Weights of a small mixture-of-experts language model, trained from scratch on English Wikipedia: 58.7M parameters, a shared expert of 512 neurons.
Below are experts of layer 5 (counted from 0) of a mixture-of-experts language model. Rows are named router (the router's row for the expert), up (a neuron's input weights, with its number), down (a neuron's output weights, with its number) and show model dimensions 0-63. Each number is 128 + 32 x the weight over its row's rms, rounded and kept within 0 to 255.
Before each expert's rows: a language model's description of what the expert responds to. This comes from a sample of Wikipedia text that the model never trained on.

# expert 9
Description: Mid-word syllable pieces
router [137  75 139  69 148 196 111 178 105  72 139 134 123 110  96 112 102 126  83 129 167 123 117 151 156  55 113 160 157 165 165  28 168 117 148 149 114 166 107  75 191 105 118 122  67 143  80 165 230 126 126  91 184  94 111 157 105 115 122 147 174 153 140 122]
up0 [160 121 176 145 120  85 139 160  81 111 141 163 155 105 156 122 165 159 171 168 117 131 145 118 140  97  81 136 112 139 155  81 101  93 114  89 104 116  69 116 191  72 107  95 111 120 118 140 118 141 168  89 152  64  79 134 131 129 145  95  91 138 162 119]
down0 [ 62 175 126 125 185 140 139 143  89 167 132  87  91 104 132  99  22 148 169  90  89 179 149  74 122 151 170 133 141 112 110 154 151 144 116 179  81 134 130  85  77 131 146 143 143 112  56 137 167 168  93 146  81 146 105  75 136 137 113 156 136 133 142 161]
up1 [159 188 159 162 183 126  89 140 132  82 143  90 104 139 107 153 119  86  57 163 148 159 106 156 156  69 116 169  95 162 123 160  98 115  73 110 101 137 162 121 148 153 138 114 108 151 148 102 122  85 140 134  87 106 164 104 135  85  55 188 106 114 158 156]
down1 [146 102 174 155 132  80  86 164 123 110 114 117 162 132 171 152 125  83 127 138 157  64 105 114 136 158 142 132 142 145 120 143 153  97 165 142 143 154 151 145 153 115 142 102 113  67 167  57 167 138 115 126  91 154 157  77  90 144  95 169 121 165 123 109]
up2 [108 115 160 107 175  39 135 147 110  55 103  76  67 144 186  86 160 142 111 185 125 179 103 132 178 145  94 117 102 147 138 160 107 120 167 170  87 151 150 105 129  96 137 169 111 117 100 105  89 154 146 127 136 110  93 170 115 164 181 109 146 112 114 124]
down2 [104 200 137 163 128 123 146 165 135 113 180 113 146 115 163  68 136 111 171  97  81 201 101  83 225 121 181 105 133 117 148 102 100 128  70 112 122 131 126 147 149  44 122  84  98 148 113 121  84 156 107 119  94 128 166 114  96 132  91  84 104 129 172 107]

# expert 6
Description: Line breaks near headings
router [181 110 124  91 132 160 168 169 137 125  88  72 137 143 126 128 116 133  35  91 181 177 161 122 150 109 111 171 169 143 154 108 134  85  80 126 100 170 100 140 158  80 123 100 124 133  76  76 207  99 130  82 190  96  92 127 187 111 175  81  96 155 166 108]
up0 [153 109  84 139 119 107  77 136 135 136 138 146 133 136 168 125 144 123 119 129 144  88 125  99 123 118 180 178 152  64 138  80 162 110  62 147 119 101  92 145 181  98  87 108 139 107  99 142 188 136 123 139 205  97 128  34 150 132 145 157 110 118 115  67]
down0 [110 144 177 132 129 155 166  83 193 110 130 172 118 128 128 134 161  44 134 108 185 147 164 182 159  97 143 135 113 147 113 136 110 168 189 138 128 164 103  87  87 164 151 176 153 163 155  50 121  97 146 103  96 101  99 156 160 191 149  68 113 139 127 174]
up1 [168  76 115 105 166 114 180 148 149 146  83 105  75 145 121 127 160  64 123  97 141 147  55 127 130 129 168 118 123 141 104  98 149 131 113 181 149 134 109 132 154  97 196 131 164 149 115 185 136 110 157 124 140 170 109  68 121 159 149 124  99  91 135  98]
down1 [133 165 118 157 146  99 145 127  79  86 127 163 158 149 162 131 119 145  83 129 168  96 161 134 147 152 144 117 120 111 143  84  99 164 163 142 105 168 124  87 111 148 123  89  95 120 123 120 191 151 128 133 116  94 127 104 168 140 160 140 181 126 149 110]
up2 [154 118 137 133 132 109  71 123 104 124 123 133 140  82 151  76 147 120 127 127  91 131 123 163 109  94 132 116 147 129  92 131 125 105 119 148 136 141 115 124 112 114 129 102 111 107 161 123 142  87  70  95 141  75 108 139 135  94 101 133 139 129 137 209]
down2 [136 131 206 171  94  80 106 115 102  93 136 128 107 149 105 119 133 203 163 103 167 139 142  68 115  96 127 162 109 175  73 124 172 155 116  54 131 106 130 141 136 161 153 142 128 151 141 154  94 168 144 124 127 193 134  67 132 145 110 115 113 169 155  96]

# expert 39
Description: Coordinating conjunctions
router [184 117 117  87 133 188 153 178 120 138 115  75 123 155 125 106 128 120 136 104 153 144 174  79 151 143  47 145 182 130 152 134 181 134  93 137 105  89  88  92 110  94 117 111 119 137 131 135 147  85  60  98 148 145 112 142 151 109 168 140 116 179 115 118]
up0 [140 123 169 133  79 139 126  71 139 110 133 142 115  52 154 104 154 157 136 146 166  95 113 124 114 128 130  83 114 118 127 105  91 177 134 151 161 135 101 139 182 151 203  81 115 105  90  70 101 166  98  93 100 132 103 123 134  83 158 159 141 124 114 137]
down0 [113 143 105  73 221 117  57 157 141 128 132 122 120 116 140  78 106 163 125 134 171 178 138 228 118 128 144 109 164 122 108  62 126  58  72 117 162 161 166 136  96 146 115  51 142 162 109  87 144 122  25 175 121 142  95 145 139 159 109 121 149 104 104 113]
up1 [182 118 115 136  84 127 150 117 143 140  98 116 118 150 141 172 124 186 150  93 166 111 121 155  91 124 125  85 123 176 113 130 121 156 129 165  68 126 155 144  84 134 109  92 145 180 188 135 112  77 103 181 145 145  87  97 174 152 186 112 152 151 192 115]
down1 [134 151 190 172 109  48  99 138  52 123  87 114 124 155 128 132 152  62 105 182 131 133 116 128 146 149 114 156 145 154  69 134 128 196 128 156  93 139 126 127 119 168 169 105 152  92 108 123  91 136 155  97 153 155 110 143  99  64 125 118  93 120 144 156]
up2 [132 114 197 132 144 142  72 153 152 135 118 162  97 166 128 112  78 162 105 158 148  66 106  62 133 127 143 145 178 101 125  97 136  59  84 115 138 109 183  86 142 189 102 125 138 163 154 120 119 173  50 113 132 130  96 117  96 111 151 106 137 162 154 148]
down2 [ 89 149  79 135 139 123 186 150 104 170 139 116  99 127 111 154 116 131 118  84  86 202 112 137 171 147 160 129 120 143 121 114  80 155 150 167 165 124 120 117 117  48 127 122 130 116 128 141 140 152 197 100 128 143 147 147 177 163 102 169 166 111 135  92]

# expert 14
Description: In and compass names
router [112 111 110 143 149 194 141 134 145 127 149 115 110 106  87 102 104 152  95  53 122 185 101 113 137  90 139 170 197 118 145  79 122 109 119 155 116 132 113  99 144 118 181 111  92  29  99  77 162 116  43  89 157 125  89 114 174  94 119 129 169 199 154 102]
up0 [157 117 100  77 129 137 119 108 132 147 136 126 139 123 162 148 147  68 118 116 104 203 162 161 106 108  92 145 104 174 132 128 150  74 138  79  94 119 145 206 108  83  96 194 165  85 132 132 170 116  98  93 132 146 110  80  87 146  54 120 152  93 113 131]
down0 [114 123 133  88 109 162 149 103 133 167 119  95 173  90 116 157 132 142 151 159  95  94 166 124 163  77 125 131 146 173 171 148  57 175 164 116 109  68 124 125 116 163  82 159  86 151 102 109  86 186 124 127 101 125  95  43  95 142 115 112 164 159 136  98]
up1 [144  91  87 102 128 104 145  91 144  92 131  80  96 203 222 155 132 186 143 165 137 112  82 124 128 179 121 146 141 149  85 122  86 103 154 156 143 124 146 112 133 115 112 135 185  51 118 137 165 147 200 185  91 132 112 157 119 118  94 123 178  99 174  99]
down1 [101 162 137 165 129 109 166  93 133 139 102 141 120 136  99 101 132 109  54 105 133  69 109 189 143 183 130 161 182 178  89 105 172 132 171 132 118  86 136 121 117 156 112 112 104 121 161 125 146 119  75 113 162 175 148 168 137 133 109 106  84 115 117 178]
up2 [122 169 132  94 160 119 151  96 118 150 141  60 173 152 140 154 143 136 190 101 208  80 110 145 145 137 122  71  48  90 129 140 107 139 112 145 127 125 129 202 159 127  93 129 142  93 131 182 135 165 204 148 167 122 129 170  99 177 128 178 108 164  94 180]
down2 [148 146  76 123 117 107 133 146 133  59  97  91 135 151  86 140 123  79 163  62 143 133 117 124 145 116  96 128 157 116 139 196 145  98 132 125 115 108 167 169 130 109  96  82 128 125  93  69 130 108 138  23 143 106 168 137 143 101 130  87 110  94 110 124]

# expert 46
Description: Foreign name starts
router [178  82 126 108  74 143 137 128 160 159 127  41 170 100 133 119  56 180  89 110 140 175  93 131 113 112 130 149 168 126 149 131 152  89 157 170  83 219  92  97 183 159 144 100 110  94  76 120 168 128 130 107 114 136 116 178 146 134 133 108 139 136 166  71]
up0 [144 130  92 164 143  82 132 165 134 129  98 153 128 141 135 128 147 125 154 127 232  26 174  93  54 130  97 138 139 171 124 125 156 163 146 117 149 149 167 165 133 155  77 196 154 118 138 195 151 172 125  90 130 150 107 132 105 122 158 123 143 153 132 127]
down0 [136 164 131 120 116 125 105  53 133 101  92 163 178 195 133 127 136 128 111 123 133 114 120 131 170 112  76 181  95 114 142  79  99 102 138 174 143 155 164 140 148 161  77 126 174  90 116 118 134 201 138  77 103 122 101 144 143 120 182 104 128 105 112 110]
up1 [ 98 150 154  77 117 133 161 151 114 156  74 113 149 152 129 104 138 139 127  99 173 162  98  93  96 135 150 155 121 156  89 130 104 142 102 156 148 158  82 138 120 103 146 117 176 137 108  97 109 115 126 119 125 111 153 131  88 125 123 114 117 102 128  97]
down1 [132 163 141 112 127 156 130  95 123 174 148 110  79 143 108 118 117 143 149 138 139 186 127 169 149  87 139 132 127 157 133 104 116 121 133 159 102 114 176 125 122 177 145 103 105 183 149  98 169 176 127  81  97 180 113 131 101 117 188 134 149 127 143 112]
up2 [171 148  62 127 153 112 136 133 157 119 116 157 171 131 161 114 110 116 121 157 118 128 123 183 167 138 100 125 168 116 142 106  77 161 162 126 203 130 118 128  75 235 154 170 169  93 108  99 136  99  92 150 149  80 123 119 136 133 140 126 112  97 116 137]
down2 [178 127 169 123 106 121 132 122  95 151 134 126 127 194  91 127 115  88 110 139 196 179 145 110  92 130 125 230 180  91 122 136 166 131  93 135 148 139 150 109 117 167  87 129 113 176 134 142 100 161 122 120  80 101 143 138 126  97 117 118 131 112 206 136]

# expert 57
Description: Foreign surname initials
router [163 123 156 107  79 193 121 152 180 116 127  51 123 107 101 101  98 143 127 105 131 152 158 160  83 170 112 162 148 117 155 103 126  92  87 140  87 180  96 136 113  77 181 133  81  82 114 129 142 145 115 113 134 133  86 156 156 107 136 115  85 124 133 137]
up0 [140 157  72 110 139 152 109 164 125 128 165 186 156 173 148 126 124 167 194  98 149 156 145 164 165 120 106 119  64 137 117 127 162 118  83  75 149 127 123 201  86 171 132 138 169 123 142  99 136 169 122 147 153 220 125 122 114 102  78 121  85  94 126 113]
down0 [166 161 125 164 185 147  95 160 130 177 170  94  94 106 100  89 135 156 117 155 146 123  86  87 109 142 187  98 148 165 101 113 110 161 110 168 163 108  84 134 106 123  75 115 139  47 137 121 173 143 135 115 135  68  46  74 109 104 122  97 122 104 168 172]
up1 [ 53 130 190  70 136 117 136 142 130 110 134  73 119 108  78 131 139  95  85 109 102  45 145 158 169 155 190 128 183 155 191  83 124  89 103 191 127 159 169  83 130 176 151 105  94 122 136 111 119 105 169 119 109 165 113 161 117 139 166 110 140 102 165 171]
down1 [ 38 128 102 134 127 137 109 102  59  96  96 123 161  63 135 141 175 139 156  84 150  91 106 138 115  71 104  83 135  90 136 137 130  99 136 178 121 160 137 132 151 110 101 117 118  75 104 141 118 181  67  84 146 168 158 174  71 129 117 102 151 114  96 118]
up2 [163 112 149  32 138  61 105 126 125 145 115 178  98 108 105  96 158 143 104 105 135  88 111  84 138 124 131 140 147 177 152 150 138 124 187 184 160 172 129 120 169 122  70  81 125 120 104 149 230 115 127  80 100 169 119  90 162  97  99 135  91 133 101 143]
down2 [186 193 140 129 140 146 177 105 127 170 123 124 129 150 122 147 166 135 156 172  92 134 143 174 150 135  83 152 132 129 146 125  87  75 110  85 130 149 129 130 148 114 146  90  97  87 134 166 157 151 134 131  97 185 210 138  93 158 156 181 140 113 123  62]

# expert 5
Description: Colon after field labels
router [149  99  69  48 154 180 172 194 120  82 123 106 184  87 147 130 106 146 114  70 117 138 118 169 171  75 137 169 161 153 155  82 168 146 149 150  55 152 134 126  98  54 152 110  97 139  54 135 144 142  60 122 143 128 127 171 115 100 138 114 140 110 138 134]
up0 [178 111 157 121 114 121 119 137 101 114  84 115 130 107 133 105 150 146 168 141  98 135 152 127  97 217  78 141 115 118 118 139 138 114 154 145 146 168 128 127 151 185 131 140  98  91 190  96 165 130 118 148 165 127  74  81  74 149 125 133 110 205  78 136]
down0 [169 139  78 115 100 139 105 131 113 150 150 122 142 182 178 140 116 160  77 166  56  84 112  81  81 102 160 145  90  91 130 114 156 100  93  82  96 121 104 149 196 198 108 151 100 118 128 145 116 105 189 137 130 106 159  98 114  92 110 149  95 110 145 145]
up1 [144 176 154 162  81 111 135 150 100 123 103 109 195 102 123 153  99  86 176 153 127 158  75 109 128 190 114 128 145 122 187  81  80 102 107  82 165 110 129 103  65 136 156 159 127 163  88 126 125 155 107 196 156 113 186  32 147 134 130 163 126  87 132 105]
down1 [146 158  93 148 110 140 102 159 105 137 129 169 110 123  70 125 152 127  85 147 153 125 163 162 153 183  99 185 104 111  80 101 204 131 150 136 115  96 126 150 122  87 153 174  82  97 148 153  45 106 137 127 119 204 119 155 123  80  41 128 121 144 157 108]
up2 [125 124 207 101  94 128 157  73 143 151  80  85 147 132  84 114 161 131 142 140  26 110 174  81  91 132 124 107 183  88 110 136 141  71 161 142  90 113  99 136  94 153 102  84 159 128 111 173 122 134 144 132 111 152 131 142 123 170 191 110  68 154 158 153]
down2 [ 63 105  70 158 146 125 138 115 112 173 115 204 154 119 106  87 130 146 130 108 167 132 120 119 138 169 120 148  94  88 112 152  97 148  64  80 110  70 132  92 114 125 134 156 118 171 143 122 127  63 116 143  86 154  84 180 143 130 112 124 131  59 150 124]

# expert 17
Description: Opening parentheses
router [145 116  85 142  98 136 177 173 163 126 121  67 122 114  70  93 127 119 141  80 204 146 146 124 178  64 122 132 157 160 146 123 188  99 111 146  39 149  99 103 151 115 137 100  74 130 110 150 135 116 113 114 195  87  68 108 131 123 135  81 156 141 166 117]
up0 [122 171 152  68 176  81 133 122  79 142 129 126 115 159 174  84 145 102 131 130 147 121 111 134 121 139  99 129 190 176  87 112 146 115 152 138 133 111 131  82  64 128 186 185 114 122 129 145  89 106 149  89 151 132 125 150 127  74 113 148 188 115  63 147]
down0 [ 87 127 108 137 101 143 152 126 102  50 160 139 158 114  90 112 102 207 129  74 187 124 160  95 136 142  85 121  68 112 133 137 141 150 101 117 167  94 107 188 130 196 170 130 134 176 161 132 136 149 167 109 148 177 108 116 184 153 129 118  90 131 135 116]
up1 [137 121 141 207 117 159 120 171 171 130 130 131 139 135 131 114 123 123 155  92 142 167 160 163 207 112 111 175 136 135 111 120 153 118  97 180 139 134 152 146 162 140 138 160 114 105 109 136 172  87 128 152 166  73 194 115 113 149 137 110 151 166 173 235]
down1 [101 121  79 146 137 112 152 170 163  84 189 183 159 174 120  96 144 131 131 115 116  98  73  92  48 130 108 113 108 106 116 197 113  91 160 156 123  95 121 181 137 183 108 115 137 162 166 113 146  74 124 127  96 138  77  75 154 119 132  99  68 123 112 186]
up2 [108 139 104 105 111 136 161 142  96 115  76 117 131 115 141 153 119 118 164 159 103 157 141 147 101 125  98 146  97 129 122 146 145 122 146 107  90 172  89 139 109 136 155 133 114  79 123 137 151 114 109 159 118  47 100 150 167 112 170 101 148 138 115  71]
down2 [172 168  97 153 101 133  96  65  70 124 110  68  83 159 181 166 101  95 124 167  92 169  62 168 150 193 114 102 118 116  68 102  36 218 123 113 110  80 105 159 163 101 150 135 134 173  93 181 134 175 134 145 148 124 149  82 113 120 168 167 144 139 154 146]

# expert 42
Description: Mixed table cells and nouns
router [127 126 134 128 131 158 132 167 154 106 104  55 155  90  52 120  84 204 146  67 151 134 134 170 170  89  77 137 108 149 125 110 153 113 132 152  84 144 132  52 146  82 208 101 103  97 129 110 164 137  80 105 128 138 127  88  94 132 125 161  92 153 172 119]
up0 [120  97 115 128 159 132 128 148 118 149  80 158 134  99 118 148 135 132 114  87 160 141 155 187 121 144 109 128 120  80 176 120  71 140 144 112 140 139 140 120 169 110  47 133 100  90 138  83 177 104 187 128 109 198 110 105  81 193 114 161 145 132 147 156]
down0 [125 152  84 126  67 140 205 155  94 193  89 129 172 113 121 147 145 158 140 164 124 137 165 116 227 104 121 124 144 132 144  71 131 138 190  88  88 124 127  77 165 145 142 122 103 177 123 195 112 137 158 141 139  59 118 122  87  72 199 102 126 121 149 126]
up1 [119  84  75 105 115 152 160 129  88 133 144 122 139  96 186  99 164 117 173 114  66 103 107 196 110 120 108 187 125 101  86 121 142 104 169 149 121 215 110 156 158 159 203 189 181  89 139 136 183  84 121 211 141 134 122 126 134 187 148 169 104 165 127  83]
down1 [104 138  87  86 105 137 104 119  50  99  78 114 113 100 166 145  83  86 125 175  99 140 137 108 154 135 195 109 102 134 147 177 161  96 118 180 116 118  88 140 114 128 153 100 127 140 143 140  84  98 102  93 137  60 187 118 120 134 110 134 172 152  56 127]
up2 [149 138 135 120 148 145 165 116 145 150  37 130 151 128 105 109 127 138 147 121 155  89 146 131 173 148 160 152 135 100 190 123 148 124 154 119 120 141 127 112 136 102 119 151  98 157  86 155 135 177 157 129 170 110 118 117 113  90 145 142  74 125  80 144]
down2 [118 107 136 136 160 111 171 110 113 140 144 166 136 179 121 107 140 146  72 103  99 165 115 122 142 112 130 141 127  93 128 151  68 109 149 162  91  32  78 200 111  67 134 108  95 149  75 159 108 158 139 194 114 117 154 122  94 143 103 177  49 125 131 129]

# expert 13
Description: Line breaks before lists
router [189 128  86  90 122 123 168 205 131 117 103  70 127 159 121  92 120 133 100 139 160 184 179  92 146 138 102 133 134 131 138  97 130 111 115 135  86 155  53 117 193  88 127 105 114 126 117 105 170 132 111  84 198  81  85 150 206 138 173  84 137 136 135 120]
up0 [ 95 185 153 124 157  99 178  67 175 100 151 143  96 137  88 120 111 118  84 124  83 109 162 130 169 160 121 150 110 126 143 127  91 151 155 128 128 142 110 118 191 128 177 150  95  64 150 103  19 183 167 121  88  58 169 161 139 133 169 101 156 141 157  83]
down0 [183 126 109 157  91  76 116 183 156 117  94 155 180 144 109  91 100 104 103 172 180 118 158 136 150 140 115 175 138 177 143  88 108 142  84 164 159 107  92 159 107 110  98 102 133 169 172 103 166  92 122 125 138 192  83 114 165 165 115 139 211 151 119 144]
up1 [163 144 101 126 110 167  56 163 210 167 113 151 105 109  66 125 133 109 144 156 142 108 107 120  84 152 109  78 180  92 125 179  97 134 178 138  68 111  97 138 114 184 166 164 102 110 121 139 113  95 161 162 102 168 137 120 136 138 136 108 118 150 115 148]
down1 [ 72 137 117 109 185  77 144 110  66 168 149 120 165 121 165 146 119 128 133 136  95 115 119 133 183 148  73 174 132 121 145  95 173 122 123 109 160  89 183 128  86 143  87  70 162 134  96 161 130 139 141  78 161 100 117 142 153 168 126 145 155  91 148 118]
up2 [105 144 193 111 140  43  53 151 154 200  97 151 148 124  99 143 146 147 167 169 164 115 143 120 113 173 104 152 122 126 146 179 181 183 114  95 140  72 161  85  99 102 213 176 149 146 119 129 120 112 151 124 149  95 138  75 102 150 135 185 149  76  84 145]
down2 [122  97 129 104 158 101 161  74 124 118 109 118  87 150 133 105 107 137  98 109 116 122 111 133  96 137 153  50  98 123 119 117  43  61 138 179 132 150 143 147 116 157 118  91 115 152 110 104 115 186 113 159 166 161 126 124 161 126 143 135  55 161 132  78]

# expert 62
Description: Directions and infobox lines
router [224  90 193 141 120 150 111 162 148  91  65 135 158 146  92 168 123 134 109  92 105 149 151 116 166 123 127 132 144 151 108 111 134 110 130 159 123 187  74  90 147 111 157  82 143 101 124  87 146 160 132  86 130 153  94 102 159 120 137 121 134 123 106  58]
up0 [130 176 148 121 103 143 141 116 152 141 106 114 110 139 100 119  82 117 110 128  73 111 142 109 156  92 170 127 144 177 141 136 133  59 180 131 120 145 136 124 129 100 115 144 123 138 132 155 196 136 156 147 150 120 110  70 166  84 179 124 123 112 116 116]
down0 [159  73  82 141 133  98 106 131 185 117 109 110 113 173 155 124 159 108  79 121 133 140 152 200 117 164 135 130 163 109 107  79 155 164 120 121 102  45  73 183 118 117 119 193 141  93  85 110  73  94 113  87 125 152 152 139 136 103 132 182  80 120 141 112]
up1 [123 110 145 121 136 163 114 148 146 119 148 161 134 141 134 155 126 112 104 114 143 196 143 174 131 127 159 113 130 153 156  89 108 123 131  97 181 101 137  75 112 136 164 116 139 106 155 149 149 146 137 141 116  75 189 120 166  77  95 162 168 177 166 180]
down1 [140 117  65  53 115 112  93 102 124 128 113 118 113 152 192 153 147 102  97  16 115  86 182 174 127 137 171 113 125  83 112 113 115 150  99 136 129 138 132 103 128 152 149  89 139  96 139 110 118 138 158 104  92 181  98 129 113 219 137 136  81 159 163 122]
up2 [ 55 135 157 154 151 129 198 138 136 140 151  72 145 117 150 149 215 144  29 147 131 131 178 142  76 121  79 169 105  73 130 168 199  91  98  68 119 105 135 138 141 173 164 183 175 145  99 165 124 150 156  61 169 163  70  88 138 175 102  78  98 162 112 119]
down2 [160 116 147 106  80 100 136  78  96 146 109 108  98 148  98 114 163 110 182 166 206 128 178 136 165  89 109 120 146 139  95  70 123 163 123 150 136  25  83 131 170 193  98 120 164 161 118  92 149 152  89  98 120  92 146 133 129 153 182 100  76 107 122 123]

# expert 26
Description: Score dashes, year digits
router [139 131 122  29 106 196 189 136 123 106 135  95 127 137 141  84  66 176 119 128 147 137 127 149 139 107  93 153 131 162 131 118 142 129 103 149  55 133 120  88 136  64 180  93 107 116 138 129 115 172 129  96 135 144  61 114 136 129 142 128 140 163 187 111]
up0 [170  99 101 134 114 147 101 136 143 143 119  84  79 103 133 145 111 114 130 160 125 190 116 113 130 140 143 150 143  89 144 123  93 132 112  70 106 149 193 152 189 148  80  95 127  50  82  71 118  88  85 163 110  89 181 147 118 129 123 105 115 131 110  30]
down0 [167 140  93 162 118 138 134 127 174 107 127 135 145  96  84  99 112 117 127 120 148 133 136 170 171 113 151  93 120 186 121 136 176 162  98 118 111 140  94 144  95 191 113 163 102 146 129 195 140 166 206  96  55 133 143  93 136 117  92  99 109 121 153 173]
up1 [121 128 164 172 120 150  96 107 119 108  80  87 101  83 103 190 103  81 142 133  92 124 120 133 136 135 122 130 135 114  83 166 113 143 101 159 144 106 121 137  38 166  89 189 111 126 102  98 171 129 112 116  99 128 112 172 185 168  75 203 158 119 208 189]
down1 [159 107 130  93 134 120 122  86 134 104  83 139 130  85 150 155 177 103 152 172 122 126 135  89  81  95 155 126 117 109 210 130  99  89 136 126 129 146 131 130 136 104 118  89 114 115 120 116 103 115 117  99 107 107 154  57 165 102 162 124 115 138 145  91]
up2 [110  96 185 115 119 145 103 162 143 171 148 188 165 172 143 124 126 191 120 123 173  74 142 138 182 149  88 145 127 168 187 172 146 126  82 136 144 175 176 154 172 161 161 119 141 112 145 124  87 101  82 108 124 144 122  96 179 121 109 148 124 152 183 184]
down2 [ 83 121 144 181 133  75 144  61 192 119  90 107 110 171 166 134 112 109  35 201 119 114 137  88 154 106 153 147 108 117 135 187 140  62 119 120  77 145  63 181 110 134  97 143 130 155 106 131 160 160 139 100 138 168 176  86 141 147 114 160  95 110 108 154]

# expert 38
Description: Occupations and family roles
router [125 110 153 125  98 182 188 143 154  84 101  60 112 162  95 123 122 167  94  83 180 198 137 137 156 101 100 106 119 184 129 104 118  69  97 166 103 143 101 127 171  78 188 111 128 135 114  91 146  91 119  96 134 123 125 130 144  90 158  56 134 180 189 110]
up0 [186 150 129 141  81 165 113 121 110 147 146 136  81 107 180 166 100  75 162 150 142 155  76  52 142 120 107 154 117  49 107 149 128 136 114 126 122 180 145 177 110  93  78  72 112 149 132 112 113 116 139 139 138 122 146 104 114 101 107  43 117 130 109  94]
down0 [156 157 127  80 187 141 149 138 109 100 136 131 149 123  62 146  80 139 122 112 137 182 111 133 170 166 150 154  73 142 139 178  84 133 136 185 148 127 144 115 120 158 115 128 144 121 165 125 188 125 131 146 141  50  80 191 148 165 174 119  75  99  55 159]
up1 [143  89 154 133 142  96 123 143 145 145 167 141  87 117 120  87 122  78  69  91 173 117 131 133 120  53 172 136 118 109 182 139 141 168 144  99 136 107 151 115 130 114 118 116 118 110 139 156 103  75  80 201 139 146  98 116 110 181 113 129 111 188  90 104]
down1 [105 148 124 142  97 153 102 146 190 117 177  92  79 126 151 132 147 150 148 167  95 139  60 127 131 117 145 140 143 131 155  96 137 195 157  94  98 192  93 103 203 151 127 108 121 103 104 138 122 131 147 103 139  98 179 132 184 146  87 106 168 143 120 118]
up2 [ 81 136 129 136 155  54 165 129 191 140 131 118  92 136 168  97 100 145 128 170 128 177 126 108 115 190 112 209 122  88 149 171  94 126 192 110 120 112 120 101 123 153 104  94 133 100 157 146 157  80 148 167 119  61 147  85 118 137 131 136 175 127  79  84]
down2 [118 139  87 117 182 140 146 109 139 125 160 173 126 106 108 150 138 148 104  84 128 154 174 150 178 110 132 144  74 107 132 162 142  86 120  89 116 172 101 100 115 142 124 110  91 120  96  56 143 158 107 139 108 131 145 114 174  82 104 187 148 130 145 149]

# expert 60
Description: Mid-word capital letters
router [173 115 166 114 117 152 154 174 158  89 101 140 158  99  95 136  68 176 137 106 141 201 116 150 121 114  79 136 159 155 136 108 128  86  48 118 119 141 162 108 175 103 124  91  97 114  83 129 160 130 152 145 143  88  87 118 151  87 159  91  86 104 140 115]
up0 [ 65 127 135  77 107 129 136 138 147 113 129 102 115 118 121 118 186 191 142 109 115 129 136 138 161 196 107 147 155  64  62 122 113  42 164 186  84  98 123 138  82 154 137  77  64  97 107  99 135 151 122  94 110 128  85  98 107 113  70 131 104 126  40 160]
down0 [109 110 177 158 130 195 115 156  86 108  69 208 119 157 172 142 133  82 123 125 196 130 118 103 196 131 108 133 117 160 141 208 130 144 140 161 135  79 131  78 136 131 138 139 151 210 158 127 137 165  99 120 146 113 107 123 132 112  81 110  92 131 120 179]
up1 [ 91 212 112 127  77 134 162 181 155 132  56  96 119 129  69  95 108 115 134  71  95 122 153 122  97  96  90 145 101 162 121 122 152 176 171 117 119 155 123 185 102  86 201  95 164 188 165 139 108 133  63 148 161 124 103 122 142 102 181  82 152 139 160 179]
down1 [ 99 148 125 120 151 105 177 117 171 117 178 137 136 135 115 144 150 128  74 142 171 128 170  89  97 114 106 108 105 107 124 187 143 122 109 114 111 186 147 134  97 144 143 115 102  58 116 194 120 131 102  97 103 110  92 139 183  82 201 185 143 104  78 120]
up2 [144 130 132 107 144  73 128 162  88 172 161  67 162 127 152 113  71  99 142 133 121 103 138 130  86 144 112 105 125 121 108 119  98 120 152 177 129 140 164 108 160  99 131  74 116  79 158 222 118 133 168 144 112 117 113 131 109 152 187 145  91 115 141  74]
down2 [141  84 150  95 134 134 123  63 136 157 220 119 121 150 134 133 159 103  76 118 107 108 180 168 118 118 189 143 102 132 132  86 182 161 115 130  99 154 124 143 167 177 152 112 154 109 132 101 173 124 162 119 120  98 127 168 115 151 152 119 139  79  95 131]